{
  "num_hidden_layers": 20,
  "experts_per_token": 2,
  "hidden_act": "gelu",
  "routed_scale": 1.41,
  "lr_router": 0.000302,
  "num_attention_heads": 10,
  "num_key_value_heads": 1,
  "head_dim": 64,
  "norm_eps": 1e-05,
  "parallel_block": true,
  "init": "normal",
  "lr_mult_qkv": 0.4,
  "max_grad_norm": 2.0
}
Below are experts of layer 5 (counted from 0) of a mixture-of-experts language model. Rows are named router (the router's row for the expert), down (a neuron's output weights, with its number) and show model dimensions 240-319. Each number is 500 + 50 x the weight over its row's rms, rounded and kept within 0 to 999. Numbers have three digits each.
Before each expert's rows: "comes before" lists some tokens at least twice as common just after its tokens as in all text. This comes from a sample of Wikipedia text that the model never trained on. Tokens count by the router's weight.

# expert 8
comes before: "the ", "a ", "to ", "by ", "in ", "as "
router:471489475511493517596388562426539445545494475510462528398525481505484566539451444519511427503523466513528429399521507501418493444524531466561466477567471529438503514503503435477533525519411536518506497560519462430520407491502484469566440510
down0:547545460475501391571449519482617548489538544551532490568394455467516490547535532459501467465439519487480493496477514516464510498529536483504486529539493567512389514586548506467407569438558551578527468471542519473515508383518545485520463431
down1:443532506536427479513418581469470456428506522463464558583525533423476488464473572479470456531497437574438548499490467474549470430516481479461516612496474461505532481529565601537480523459541448417420449549501370473494503604517494551492421592
down2:492534506446503485480490541437493542441466478520546549437570414504552489503531528512590463535477554485570415523516511492578420508464411441525545475534403459539495476548486438486579612485464434527555399520441505558445552562596492471509446529
down3:486517486510470518382451511440404499548523454468497521604476539578506529482500568419447446415549417457521464474517549458465513607505480630548553490460476405514543431531439447523530486455419490466471529418602484456586501558433565485503549556
down4:492505450515482496424543549513468588541589513554521580509540482471440535435557506599486555460422530573450528616499587544568501576409433483548528519597486531427509552571475451553494365483535498508553495450527502480525458489451434522460455424
down5:463491539489490527485540517566406531477500462459528446537565479482445512561510515366405540479472443584443490472474531457446572485521577615556595502505578468503472462576389491434540503522525515538550509494474526469572556541462518471546504522
down6:476500514477406447511466524520462443496393454571511436503535516423472511541620491525531433596314398547519511550477582513505537518489500505500451426491546528530470481483540572551531477489545534484515491538457497529539575557489605441449577529
down7:507475533446513468498541507419473440557570453526441468531533445496510419511526547527517562494583537560464502524492525463522638498427543477526493583518502584469452491494469453562582530420478485548508512502471505508446436539489575502502472500
down8:572498504436479495468523474515508597537549471461521444417536532426438562472552480481516549511489499491511530456442656480564477516528550599563522517461456465411530562421498480494558505577464471521481507466513513533499451520590534449453578568
down9:493483479524466477538547501506485558413553507506556498461528476594537472503619559417530440507545547569466445446484499533520591479410509533512606560438523504323543473487439460542559425474499520508598442490493531540488480441475479579416436529
down10:511444451526405510392531502613530517521476498576505457522433534597596525452505527504481520484544501494523517464560559397478511468563456561474489619498546507521500441493429372399501527503532417480505489503505489444551554545542512581510434448
down11:452553509482477507472498589459580410532590369520533541470564546380562594491575509562508443588532503465515543552481457390610554509514457540419525517531581458496388480511478538546454503475451498544478490443557449446399490461429555570469454499
down12:443485532515445492466570506513536539501536476497503506559431432538500504507518428502505476548458454512468449519495561554445473562492492479454461380529521525455472533575425493458569473467546537404589545512470470520490492552505580476396543613
down13:484509484432496447548501486514500469528492527484485482493572508488525504455584473499485481460502552498512523543501507561363552570569495549618537514543548459474502518483581506475483498419453481524518430460518594505407650548509525545529410491
down14:499479591494492453466477388505487441507436536501501617399517494544483466477553551420529549493506497420503514456521520525507538437565595552563565481547466541550526477531561594480436504498496564515429391540425414377526523556452490434468446446
down15:518566411484568433537424520456489500552504480436539548527474460466463561530533419561507602502546517454699528479546482476444400559500385490477466535502469589464551453528429480472532529493528462608511470507529454471512459479437454382542498508
down16:498518541417491500539609540467494623550442523464554528576551547489509534497532459468502446521545457497599580540461477581535443439505466407553508422485451476487613604470470573466498485543515479517537446549423523376502521500566442469495499400
down17:509544465519388492510418493590574497559556550449504469517490446580503497520435466494489543459607504559449445499527451493523512449601459437461540461477451481457447449468428518445487560487539489444523571545487460453567438493476532522483536517
down18:492445563582507502511476595477434550474536599504534555508497399505526516507419529553480501460511548550445597496571566438491446536512492441431553512543495526559454489477392469455523527567465498461499432446488468462549496554532505606599425440
down19:456598501494438479495435496489495537670522543563464277467507460442414507572454518504498529561519503548595538444443513477550550440531467460476505506486557580497525414462514511507530621478510469439485457424513520511541413546517487456471478480
down20:490509465591457562487469490574535485481565506527461522501551389487530491573474512514515485480449570544511567596547503524513565473543511496544628506495516474472567513553573578477514514459603530476543440585523572556428407463577439526488475426
down21:567539491458524515504467515481511512429562528553501440432478540473526493526474533489592485509455534476513552532430590463389472558511379472545592474494517500518480481478465491544463579466422474529470546512514517464528534471532481530525445489
down22:514463527460542587486514506450550535547517508544512511510527439516495572553515457544516544498542514426409429557474476435596468502649481513433396496469574563518516467504514446538438515471576482505459451490447458562534556482570450545504568541
down23:416494424501523446571547498487595483556463510514499631513572374485501437553516543535440602514486601496527427495368567508521500558411508508594512541417459515515449455452491469448461507590587574477482423455502574607486483610589466581528525560
down24:450478601553603550424516547487555483510424532486452479474442422523423483480431526514502537460411440580562493512474453499386579485424524483448505515511463381396510523528579470489553461471470482470440527552422518582482448595408489555562629583
down25:424530488455539460540480417548433396526501404433447547557535456620477374489479603553451428479522491490534473466524570481543573518508483478515466515419486505568539497518440444400463484513480481578554489490427460480541395585522449496514442584
down26:502528525547459565510532478507514488547547517463492522496538565493466443486431549489566510496434576459445471425536522555375491559500485497476484563584533509491584464474508480498450547517458467486534610587530545565449415502471470605523542529
down27:498571468483439610515451475487503509446550448433500568536523574544621477512504499484614517469367526411506484436515418470466480512509504432621574453433585536510501419525479446441489529477474515495447523501630369509452571540481529503461468511
down28:543455468531487516445462577437449494550484596543511434435458444462399519464610588474486471424415565451508465443439418344499482513503452479481491393479594489505571522522518551595481400558458494424540415528462525534555469439550422451519529439
down29:485560530478477510459482499458543545562476384530476459528616527535458486516510482551479472476577475466557556539456524514567428486497492506447411589645529451533450480430592453531544524483484512532459498441550476449481512415604447509506526465
down30:459499424565524489458480591469550596528429488548514449431450485525464487500544545419500541440434538562487449450510459528592449524449557461546467375429504561531431471497456504470547534537443491456565526527466464463467478481447513454529447498
down31:458547532471520505456605522574468486458563464630519519461512615521489557588483444486515514566489565527491510415564456479554485503479566529559408397542518448532527463477512368463486545519529476457470454549444518386454544525510553507532484449
down32:556569568518495556491525543550483470456496526495507446535522605488569406502473591468477428415495564455459505490422512583527508484391523395529533488557494548499519475501558525494548493480563483554477486522514426517593456425518518441455403562
down33:457536473554418510510506451613519450374463506578537610539379454514496507495554597536529517550603473506559480606540566451614468466622573518453561445496396491504530456516477457545522461563538483523433535518505539467462404526543555475487529521
down34:532485627568461462571438596478508483539505488504523555524542567546475394575501483445597543464515562518453563441549464532376520522574491540539506591528549488549425476523531507448419552427517479486431527492544525471482425523408502539561461500
down35:477510530501558473517574535426584530472481550475540492576515517532510562523538430469478521544518503451552444471471471523447492444505474468517399469520483476414502476451426527497511458574470574401483408505599436481508571505465434507460542503
down36:467571466411557520507435410510565530514483537565561523538453538554438514501493555444465503507495460383431565465490504541583469505494532586456516554499493422554480412486525487508528467643538458426525496429492565521504415468528533451511489544
down37:516522574570554474548559540449557438514523507461567532519436516506428430563483610575414552538334494542583547444458422469577486545502508475540571432478509563588475574464504502490476552472531448496587488490469538495446579485553483501539376478
down38:555540532496536456536475529447539406565487505392535530433536448494509453529540495481454467466511453429470505590528474447537528588523454487475513468462495532579556489442438539533540508533536527487481565475441521454568423581509507565487542480
down39:441548583470518499610504543485485582440484476394522529533496446535550469442466549536512532527468601461450471528498486488578486461462522473494537607556530438496507471518486593505518484444503520536447450465503533592525514607499514449460530445
down40:505488438435428507466489553390481382498510572587456508477391501407501461507498507513610451470523539490467496547462557426500480538552546502575443519463466448455521464580486436390560487581502570530417497439520464528507489513436585512468479487
down41:507473477552470476498456486520490479423452397527536387482518494470511476582409465540487446515508428553528596489443526550538521479420488456536502486514571465506554520475587545588543513461554491466429460438473435569599428492565425525522573471
down42:549427420525527405434456516492578456521569524475471551555501537537446499502457499485497424502505519480419446436612487424511481527499572490451496489459398547475447477487589489501453403478468454419573510515449569471567478525494454452543396556
down43:549487625600524543470576526530440607418595530561613540489507560580511467566451519465454527543557504471473572480546449504510484450533534637550475510504537457491513450486484562520509513509485542532460502561445541502470454504435470463564493507
down44:468475554425515519395540520495465482512448387502543511414535527630542540381528428505516444486513500475531457471591501418485446416535588477385523463507512529560526497563501521526517527468479463543512561566464548371497480433473456488491514503
down45:512555551563619413539527557525556581597470575436453479456562568506504503411526501449489472483437519451465519479486498491487497517428514457464471470531559477503559525559487516492595504578489374449531507467523638546469622474536525490447530452
down46:532489517542504503564461503498492443450473483491485512448485428609512436478406481506617477554491483511420468494457467446475477459462618437458521510430506531504508531530567473497470463431395452490497572490564478573475502567450515458476539450
down47:512489527435555536407467423555552498491505499596407552581569523407534493523549546481539431523519497493496501456498465471382484535542507559516418403475639444505512481612520509560485503518536575572503494568556494511476540435425469539504504443
down48:522535520463513444490468529532487521501479362474448511436558514493577520387528582513489526475458453565574565484532520453465460510474487435493534458470555660443442580426545492511590467446545468535432509528487542505556501530540488313541515519
down49:443465457500490354537541455560497536479443449525387499440440424543472541515443528462416533544490540465536446557552454395467499498480535479539500382426515416506490413512497513478518478550427513559519453389480516519525566435507504434517450444
down50:423390461602533519437491549475422555524458565546515491436483494519550421390549525511602529441485547530518438549488448473467475467471449604512541515501474547556510477529574447553558503511451524441490560479502394568512505593508508469591522530
down51:505540447443406528496497557457474544455428509529513487517472509546514623550480514476526453453495450496519412433558476476581570567514588531536468486453489469421499483592482481477500543496581431542512488411563530559570491485512608436504537506
down52:537556535481514554530544519554610497466499605579483482563405482495425469490481553503529472540498416479534484491516508476439473520533482481500499507385434467495465519520536503492482452561517433477528540473468504517551466445552602586523538515
down53:494577497538390607475454566418525486491509498487590483476473361602482590382527475548487419523491467477480496590478472580360498452458589429451542556522430490453476524526487485488571554403511572523535503432578531546528564475496591461513409455
down54:487511461563411521510480506455400581606527489444441596479481586550540525553449488483460526546389523464442511486554472493508393549539455366520556528620402425539494545517534439578523384499437470514491512571487521484476521515477461536495448540
down55:502541517453517407500565558452523522493544523523427411460574492439521520466560445525497488447440487562483545464516424511532553521460472494428568544507530613528520544447458507564571477510469471514459504567460444387508473488559425504465457588
down56:597478484467454582432571433534552557456499451568397429495594525507521514457430518526564503553514485531438508549545445454483418445560517403513490452490457516502509436461425495492449476448468468470524418545459416446455504599422406566533546493
down57:497478545506601479542475577418476544547442459577505432568499469468468491438439491484575507438561474519491521540540497487501406510512466465496524587612494408541512379505467565561513562558525437509499402458468492537511500594488609506537591484
down58:553440607511528545587448490529477623532589530538494474485498576481581483504498524520470474455451603487481512517530505524451479417548510501593502466550494500496505583524521512532489468495538441491467465526516447538434527420507423518465439468
down59:532516580528392502463592537558525421568442523444510527408503509453504487559494502468487454498508569568592497494474478338483496475440539540555503476406586496496639466420485442521475544484558431519584570552468454566545455560502481536462539543
down60:555534514460528494505546565427494519410490567536488491526500505543458480525590436486499484442443516531569484466458509421442457399497502485429399543543472541395497488473538528514516467416615558538548472460555519611508428400582538425445524459
down61:448508567550514499468462461426559564541589548474495509517508536430535545511475503475437407526414477576529477451493510429558529492457424444531564481537548554549437493427485532571544558520483489473552386430485472481484473459497520529411529423
down62:484521501561487561478466466454532542501554563547559490493505502510599515513458396481545501517530457470500421504541483483468417504519483509488481487453479408489508500552562458530478518530495554520416533558539445569382460502467456488576600403
down63:481521545549457428476508509465460583496503549496502464490505404524471396538423502554508477522462465475497553488454570459489447456501614537528505475589456475462590442567509545569481513491508544532524453437517551492524592484405471452500439466
down64:483404499437509456560496435515476477534515465472469513561453502422559463492540480413519551522467509592438438518452449485457464426473525407374496424426503500519461579529492506415413417457468467500561431485457589595525491516516487564557620423
down65:499558534519479510617457465493430500523498543618484505527416474525466475552448489551461510415506542549464465511500547479446558530455461509480591516489446467599505521526426534497413560543492492422461630545571490524521494425473489394480475518
down66:507543532510454471491544536500493504435544522470454423426491550514528501510503549501452573496479504449476594557515467404435562487450426475476525582499445545469547491422465390460504399485496502468457429481575451536490490445457475618522441540
down67:500547358479401548476511511490435592433426524511524483529439513467507547461479543478405488514482533518537513551418407496405564445416489466509505556535426626510450493525536429500561527505525602551472513528545562473537435603531450471539558505
down68:526550405548465480484442445558470507573578467569567494481543516427523477541456469530408501434578489481527479451501606544503447568514456533504504467545543438532528505610468507389464416483488547553475522484512493555531513483518534564503477459
down69:496550559381457482567449571494510560569592541495488448464482496555434447501524566478406474480493529580482539480529550508425407456523563438467515524580505619503557552543497410506601468486481452567657426461549552514584429550527511418444469544
down70:503520512500480522477473470460538417483540469438490503429520521454540536516430446511531477473517505485440563404558549458584535522497469498573507455520576534592548499501500465504519479405500444511524417461593406446537465512481555523540431448
down71:560496467473469478490414571602406526505484501528531539474515484488494525511492492499449444565550515499572507569448453550533472412424454496501510474560492520451598542510469515541529456454524530590445538535439547474541601557575589571597424463
down72:498531552375526587439477476408519503483584549601524464497564518550430492521547568536536487476519519454518449541574457491411474504466471561458424585492479489480561547468490552443398398533504484453498544418549481467514442521547510420520512555
down73:520444500607458525486528536478580554498521523522555451487622528462606484391425565436473586468609460515464465487501544487491510464491498413535449454435633513546488520389452418509479460538555575578454529421489447516529531481542466635452506592
down74:536484456517529422563461572548501543488493532465453572529575496475509550524471489478503453372594556562578500567431543477535525610565546514455509552570541507523488594561558603485481490549504572557532556561430440494522463480574573617539499468
down75:509531457455516551556391490506543486453440475553533525499519468487439406526447540550552543463484551471474447574421534578541509478509541477435493594481472502538498492456532595523449616480486543471517519459442405594527546558494532562499537533
down76:511494502520400476487526481428465591500423454451400528630488533502419473535506546523576512499510447514414504597465619551520494413529570542549519511536480550572355560479451593507479449453468536514508526541551608462544512437455520484451520476
down77:545472477476429516451504549491551575453560454523487429496482489540457473519565488516571554455502551477507490517472478473543494474531469523446479481493445545424557532427487557475430438432509433559455512469561397493441587497390542515542570478
down78:469465545534514469427552478514518430462534464407397486402462489515451467536568506531486505448524502470507484459525465431529528458470512485430479473446548556466451538489517460421553452469501520553506562486483452557561548465488548516462444520
down79:572507443575567535567547478603519460492525489418510444561530417554490494467491471412638619540574415518477522535593453542542423459452484441410570629476463482386487473564524496574444552515443409445531433511477413540464543528559491483517587523
down80:512535519540487532474534412570450568410539566567473507572474588525561467486476458459504468493455447491541499471444453459400539512412424553432523477457415470450543306538523495513513519514475462524594477492466485577460462504589485457526521518
down81:529448512536494592440540440562562541482381495511528497470588466521523453579511510419508495606460559536523388477452552428513547527464656422532528527479496555511484555543516508595487465427389546600494486509514396599559512553483512524498461533
down82:473557459511620548439550581536516537460466520510467513451524476479661401481568482437519481448521477568545442458501532568499615466458588567505440475508513530502582433415526473433438487496506473552450557430547576494499385407606522590507569507
down83:441432504517603603557515520487443469531557500594540525454489470433576398489451507555504409463631536498528570561496558443468503564484518456515542460648422556470499505413487533459491503496509500495513555525515595372442501527491501584504541498
down84:526384483546442586456508522560409519492557473563469514448502417464462471522479524458520508461544438489434434497517446551515484490506415411500514492518508462533540451448474443472508404479513456540538456433653360508511578529473512534518463508
down85:531463455545491597482478532491514521541575535509438486480487453565520464504428497462521447549587432555525523511426484537548503565531492535504500429496576382482418529555439448480545481547449500493432663467465518513430453548505491423502460539
down86:498536525630409514497539582492456481494509537454606442438518500484443445415562531544591570476548439504522586618451490516512472454553449535483494572510546530503548473449494450486489565449425613513422523605432396457517555542406527582444425505
down87:501523543495446512490525442478399561447539488505534478466496485524468531554549543528513500469597418547510523539480448558434577404468456642516464510460574467523387468608495473470544475513526442525477539394427520449486401435479487478417476458
down88:536551456480591506417493552457512453546444451530490498492521473477532379529512543482458528673515460514515383516454510520433547484559404444571439471569382515513495527453523490529466566558516465447501484526447512563429528578490536530524529525
down89:395570478413532432563393498477444515577489529532468504424536539435533511541490435517501569464497541414498547553532498578435585571491514561470412634537433454554469573483500508476507471573501433479530535497567505473548532527536499504541428492
down90:412518501454444509513469453615493458462512426498624501440415444388491477449522548468522492490465540430463470510576486485572512498545413576558527512494556478534523530459619417540455472581526493470501456464563472363439573541483571502506493560
down91:530535482637492503420484530554463458532382545456555625407466461535483550491432485581440436665566486419450524462534500497504501476434431444481461524534465495466492473478512537586510434598486497445527444520548485532479521544468510456465546524
down92:413504502442491630483481548533520548479534458484546516514529490474542421513520506484493541455435558526496554505547511462450453450453481535440559449508504517557473471475505467365535511523427537404512495513549504512583524506505510449467470500
down93:477428519502418499492483537504520578610456507449474485439570446543461441434555521546491550528428489495512480589448581493581411490490531524561498563418452500516548530523493467547569554564506609504408446484568473497511505582429558549471516502
down94:487499487461452520487558500479490505539469441552466507479514397480501445504487559408517475527596528446603545480541520478491533544501542482492579538456488429460543562488472591554537461539547527489494448510486523576497506501462484555540425493
down95:528503461447536547511556487495496482429479499456548510503541542497551491402551386544490546473519519511436517580563422483463456512478388467480444567499564436555515571462469500422485531537558467486442533528448607500470581469422448404465562564
down96:505420535522515406543451484549484527506499482492530460646447486551526470537557526548499471506540503486485460534502522550495528467435494520581560479480468658448488484410483462493473569507511539492453547517527488564448562453491505446490484514
down97:467511507469550564440446564485564603462455461493445503486569461449507668550478583539487538469395434588501510463380527522461458548462469509510549521535490543475550611518524532539477439451528474487475383441493498535563620519611512455518522534
down98:459521546551588406617541470544488491439546427493568493514427550475418675445469447506421461526516447554508419580451523507420593475460515535488509502548534492459455435527467533430592538546440468506508528480525457536456456484487583531460622620
down99:486496421477486579496516474598511566491488591489522488609446493482505445452447451491458471412441406488543538526579526418502461562406555460470501458527479520512525449452431460573516490530578440608577565535459461491559357568515476572517513477
down100:454533527436494607480548538527573531457513589497594425477415436481538410566475498463507510488542445479547561509494526534374492512610511374577522429506577556495478436500469526395499506567457534461358556510538573479489551519560555526577640499
down101:519504550516436481449494443572597544499549413468544487496576491523482628395496510482568441464530528504501545427534509540465475527447505478525495529532566537455522485538510480483402484499492574524507487500455589451443570552501567569484455474
down102:538421517604494487597538424395470458479440475501530485459471506491496523555580483509412469390428485472494536495532501454402486528494495493482440455483481523509434462602537507500598481466531536511395475500489500487487495507560465461479522519
down103:470448481514467440549493427524409543473486515529491585503572534482464547426550460541418461467502516594492469500515443503458501568571545566484538440488559589474483523533562512488400496528523496471516555513482509466564563512558535431443523492
down104:493611567580467480512471527495477491538537531492505500537549507597462509480492492497510418497532563490455560438533536430696501540479543612551505595506492531531499502622570520457493529522521441403573489449519508517482483397499550485481486452
down105:534575509514447499512552535461472519529468437488486437476497495525482502422517445497482483425414547525475465557513525408460453455458507459448548495531484560574469475498523439578531453410529612495488520447499491548516512447429501562479549543
down106:520487536437423525500489484445485485507543525508527479525413577507451550460519539559490509469514582507486512509595564476516479519519543470447557453514557611421585449524562597551449432539503598479574472522578497602532421521495564569450482502
down107:463468543532513519441539533393536358404489415505468483481534479529591423536507439493497407557601496421512437534497537569473510512501508450431451539482576557509505520412472442467513530444584464477466533448525594474428458453431568502534569459
down108:560505512438457488566552491411514431565468492428417533568455472545507479461449590588543446632600487583523538614493425558527574495502513505474621493434413533528545509508463523543487469342479533496527552432563493512489466407486433551457463502
down109:523495470510479467556568491570432494557463463485464617532476484519482527414473553480565554544578482489504451439541536427557510534428475524555623519438526463540501582548475567554498501507469480509504487449434516569458554585509440490463584388
down110:551439549556427549542457517542476582397560504471541500501439427474492438562546446556551508457485479525483407555519535483516542561511574655568502470497504552527513515513449558517541465476460545508508608506549418468633518542528497524561460487
down111:548508479532469564575499484503466476460472512482428398438451527519493514498432421412519519585445551460388529544543501498486568501567439469488624595532530485561484484482485537523418533485412532510475486543459546457483457514497408488557482503
down112:531508458585493493460519512457528510423490482393541415573555502444493472492501515562496458509566560432460507498497442590520561487468510454571532462502480470507474524469556501525550593485452554511486560483598566447453462521535400489425446426
down113:520501419499472547464506467487493518420512495563526444584488483524526508535591499454524577508516456472494538503521567490566448484580546486485422514594537483526473546486441591550382450487526436562514568487556503472476548473476453514450426552
down114:525481483511529581459487443426513572517526491486478551466534613532512532511568460620462475519498580481567602444543451525481434533438445537411431434508610528609436480531506502503488401521419472482475434468594548521512486518459581511597494472
down115:446508547570460463536510528490529480419481523483420426476576505463399537494564491460526547451456530550532542539514536492487493586457433506450529530433496469567487524516480469577472469406547469555525412517450475443526518480401487497488456499
down116:533453426505496494508561513483485507513444456591439464531475502541525470506574497566470501488476419573454398493534575464412445520432447481490510626521459379469523458601476491507574495539446467544390477457498465541495505479485460468464481539
down117:499536532499476486466454543556480509539429507450505498473568492489504471600548461459555474501492565511452563487545608427506403512446455514447484491499454564462426530460483542511399506563526522571527453491531475470491429499535491551432530467
down118:465486451523556597518461522475550554513432526417539446491435525583480511501505532565456447562494471575508443493465590535500482459481553485401469474559553461540462575495570449433578447475534534489578458492558416436558490508542410399482571587
down119:500515423499526485436410509510474396394570419519491608505456414454567491512472544555460457491626524413586455464452412488514417556505455426514456438548537493498488457499483540482513496478518409549564396449531488551588605490515483444521512389
down120:521551620427616579465493527541528454458455501537466568511429543464534500506529472456405409483481538544403472558534432489463497462569509449444518432498514492460467510568549554458553595391588538573450472576536539548399462451500541476527476488
down121:492528480503506513524428399478552518597568516555513537463613486481459468515444502500544495567503555527544468550546472521506420511481452541419438525582495553501476484561528554539507480429527434453505513437544568431429505587493434399478528514
down122:455503542492507502531530465489395582527514541487401399452444612584431419443490434437423550474473522464496507560554497458497465473528504618492602511501480489546545558494500578540452476478454477466557523463396476445503443424574486542509486552
down123:551553544565526614409550642526610496452574501496529498476504475536561514509569515642561526481465529431471475435496405583554508500520547544363562471541496465496488458503544481438473588506486534516569463488438537463410598554450452585502421464
down124:478554493565423445484493504436548520497452550589454610498442517562498540476527438535439584518448547469524501545545466475519582453415448456473521441514624443421516527520395536491439402517543478503468523470502528501541350462409578494515479486
down125:508431366510546432452615519507569525401478477599558449478490400590488601443500516459458497585613511529570474463513619448478453493545459416540459471500460526588469552492473489477522520485406485415507363496483514476464521519564506510577541583
down126:472522396498576530465482581534478565524517503504571548535476516434503440490522478491542494471592515476490487446373484491512568493473450499507517507456599427450457476548500457527491421461371543412587449417412546505503591556484481549417504556
down127:507483515473440538437514450552483471401498454617511477478521503466481457478495501458483534428497512494486422463471455434527553566536428600489521525481481479596593565507515526467413497536486505481449561498389460553505447510440584569518494605
down128:553537534534427473542528449484500459455597522401598437439599507437473547514601561572572456460463471500517580551549407522456538465565400531476503475519506432352554530507502509449460536476527512540564597506490533543556514534513477479493472552
down129:441454533554465444389551497501512582483461448478486516442517534494512476563514475466557522507510468494485438476516548472497433531539528377503545478418479553576525598448558532469463511417437588482496519548494519586440510453552466408501504527
down130:480563543512599512451615412431530475451466522517466486596580506584501549513472478461548548533466530553491512572519565495407479477530508571469530498422524441523504558507574516464463432446545459447442514514520491576458490521546514533469455541
down131:467436516492531466512515547491539519526506519499504538525540520448519615494614476544462402440499563539476542565457554621505536473517493438600509487530505564501459429474365426477456549502475429499481505492433411526578362494501579521469536408
down132:399424492453539572468535483427500417453530461535493491518467573586455476501486506480559490499477457553497463518514464512506534495478592410460419480532505548474481603473534567549512485476501487468602447477542503457523476448464563521503567549
down133:490463439507550515459439475469570536524553494486597610526493461679579454458504531503532411428530561432514457397600529529475405437608433505497523485562441442624481434601434530597473473507492528531517537515538526475544606487410466414552466562
down134:554423460486469447456474401577432374457573435457486512462467576549550600473456445490356506524532548489514481490439549544489584512507408497494498496421574472454524405547452441597458578481526503540444435539384467447458549518576607531426462531
down135:457473464369541647404549442567532465495511448464565483486529481530492536533529514501447534494545462548467528416513489573496563607536473507524486472514542539492495477526555559465464493493572498566493530513551489461474500448539398539526524464
down136:575527490492411490471521423431531474527486491480521516457516541555494482400436543556487454491472483459493386432527432460440557534510468466534558434470519446453471598472513453409422537631471456561566540531579536549524521436481513446535409565
down137:568503486523450500536486466541621522539591501480543494604532548493473528590514558530474554471494588431524557612585480511568532551561525497524436514422506475488434510475542525507621447533480541478576553421558518462519552534512573427481536554
down138:540462633486507554444535464508591553496395424494441442596597524479466500487517440517531550497579506565536477467534418504575547474445520516413553575489519498556528391575541513586527571552532566496454449587479524546545515441472451465477508537
down139:493527532519487548539507568455543510351512458509438486441521560507496510557469474410530538496487434494468547486442450495508496459454455471510564437427474517441464491497483467602533538548449500388555446572468533526563480522507529509525524473
down140:485528489477499426499460543512468515524474425476389475510531600489508543450384461498501519540470503456573545478508504525486511426603461510542426539581511572470424487505452481473578506374537501534445373553523510472583544532429333529498598591
down141:481435512526466414548518514601530489403473505609508469476435542540482561522401505473577506451499521522444535488516544571524453525450406586497489521607562562458481518519501555482513435546486494455414528458477456426460447563511396499543510471
down142:530427453549597434501461542504550507498539484555472460574516476490535487517525493607455581497407395443355514577489403486512558499535405594526504467525601506501518466501523546429457493565411552437471502434552453515489574385507456556551506551
down143:591521421488549456516514488544461501575434365504476356485482487431516595440511550485501513501454500471410394536504501497470546453462431494371478480446508578405506492544457471497504474440378532494624496510476459441369483545415522435429438536
down144:528502445529448502466577564546531476436531474488408470451451514456477632471501494457431440484521600482506488497451539589473500523389452508511503489543545577496417380438518502458493458522549518515561499508567456502503598501520400501496553550
down145:530461437563444499564449571514415613497500591536524474462450424549517416501495528590510541465504479474532500419516599479424502525524504451507529471544528505606588543589449554569495511590511499636522507439503530534500484388450462508533458493
down146:480468474592590510493563517522498462512507387572474516621499470385508542528500513601490559437499480437522517462442472462452454520520529422536520580507531590560451489534556537600537515523520477516474454514555575548505400557574588436518607435
down147:488449512496571475483449467473553536519482554458506546461479494514560509521520474394532502586589523511529476455519366407514394520536490488523477575603476429498508534449497465494476456527583438399487452451498459434546526437546529630490543432
down148:399500541461528420517389514483482539476470447447567451490569495598524496490477530478519498518470611437460447461478523555463560492428607476483475492527497570472426451530477499497451471541475496456510544521522431480485514467468517541584550497
down149:486391568573467606576583481482467552451554505603540531534567429537517493495490436477400538512496453455635537591495467472522505495505413425400515431548536502490522520485573513482498539443393445486445477540493492580422517468471564470505466445
down150:509521389474542516364453538543564545494523538365531564533511528509478564503641541533500557546514371413477478547449426481526503526534513517546487551601421479492517529553431549500470606561515560479477442492477505443508493479603449432487370487
down151:500459518634523496432428606455634442411506527457501478564472433522490554536514465473416472505481484522632470462527435500538542478440398429480546574556469459470540462555564565476576539427545457508503409476489553569483509503510462476443513496
down152:452507562437490440561458440611557588500500547499515463542506511540516595345469432567490420494505439527438447452484456500553443437522527425596485468505558516552466546574449474428439502573560485476532507466488463464494561502483491570521466467
down153:563445425566474527568502444549437457479471507463427629546495430495522557517543517489519485489535532382510525527487472566625508477549444490510468591385392489373537454501511496567493544481495488555507523530416525518527529526513507544549488518
down154:461428486414496535447557420500452505569523397466491510522432449615455553480528455529412460494531516539458535534438429468503571505578489531478505521555431518529453531529474441466461529493455508538537534558539518453517536453479466437513498430
down155:545553537495426587459483515587517504483631560527449516549489412536370518527497523541510547491603516505483494505420539467478583439467579493440403536463496523550471571503520564616557498438502466477526541435554544535425470556518452403535543578
down156:494533560553495474526568491531474436553437510500423561488528584454450455415499420598538568506555485474523494527434537487473511497536444609440597513459515493501528469499521487471559502509469519490417455512450498477500484508494529494475473509
down157:522459465484521464445437520531407456500510548482615477574481475531574641498475594560484570438576480478465514465428491459490515511496477555519507463541467475375494599413460474450477500447494429545421598425495545519494523401518526502566446517
down158:541379524448481448575514569565521398559546524547496455443504569533422559446547494469495497499459455519496506513502518459493536450405575505562449477536504443489521531520530512544479576444548470493517482483387378457486430553516525395505420577
down159:483440572423522425546480585515455450524586499511431478550621520479577480393485540486540665452452380482533568457578474470555367528477527436530421517459533461468452467526485591496480486444501432489554517492481557426548576427499379606469586467
down160:412535566468515562448554470506545515466511516542436537557496576447460551454564434460547530433447552583533573516580420493488461497483487466531441627578505499522522504402518420489473474472496565493531489533515484494529445418513465516507462531
down161:490511574462535528465508405504461395529456503452490548539597495470538519426428568575548523569559424438587497406501505552507506493435547481489520508462504406563500550539494457401441555425470518505593447466399459452422512469535477487532553372
down162:468445426488434495474499544594564464617511456520431526505510541459494506450478535502515457548569471443462529534453428496557451469520426584488471579542497502486509429510538457508570453484476502549528462451450541527486479466562470480499579495
down163:522482517505418432352384568549427479487492498468550503426579503522494407433422487503505507535409424459497497600479504504576602511504427490528441447535348571404531490554505497592532481574441505437506496478480474607551410539504444508450540447
down164:473434494434577510572567451463498563567541534535462521480591518494535514458572478505467497603508447514468524549393449439566517558491516567482566448546391436505500521470518502509555455512488572528540491477536505607480483459490547363501537554
down165:396511527527431494527506500537444485481514528528524591494427501564458549432542451592568434510462535455483615493509465566530415491490631563544489555538469564508540511509583448488431566455438516541542489438494411421616473492451515496615461350
down166:471445502519544525448417449497528541561507484538609592508534542398498555472461459461454515562542443510523488518425480506475444546548505549441496586513487471562520422526446508510469535479523449522591560587455443495509532490483419436426480441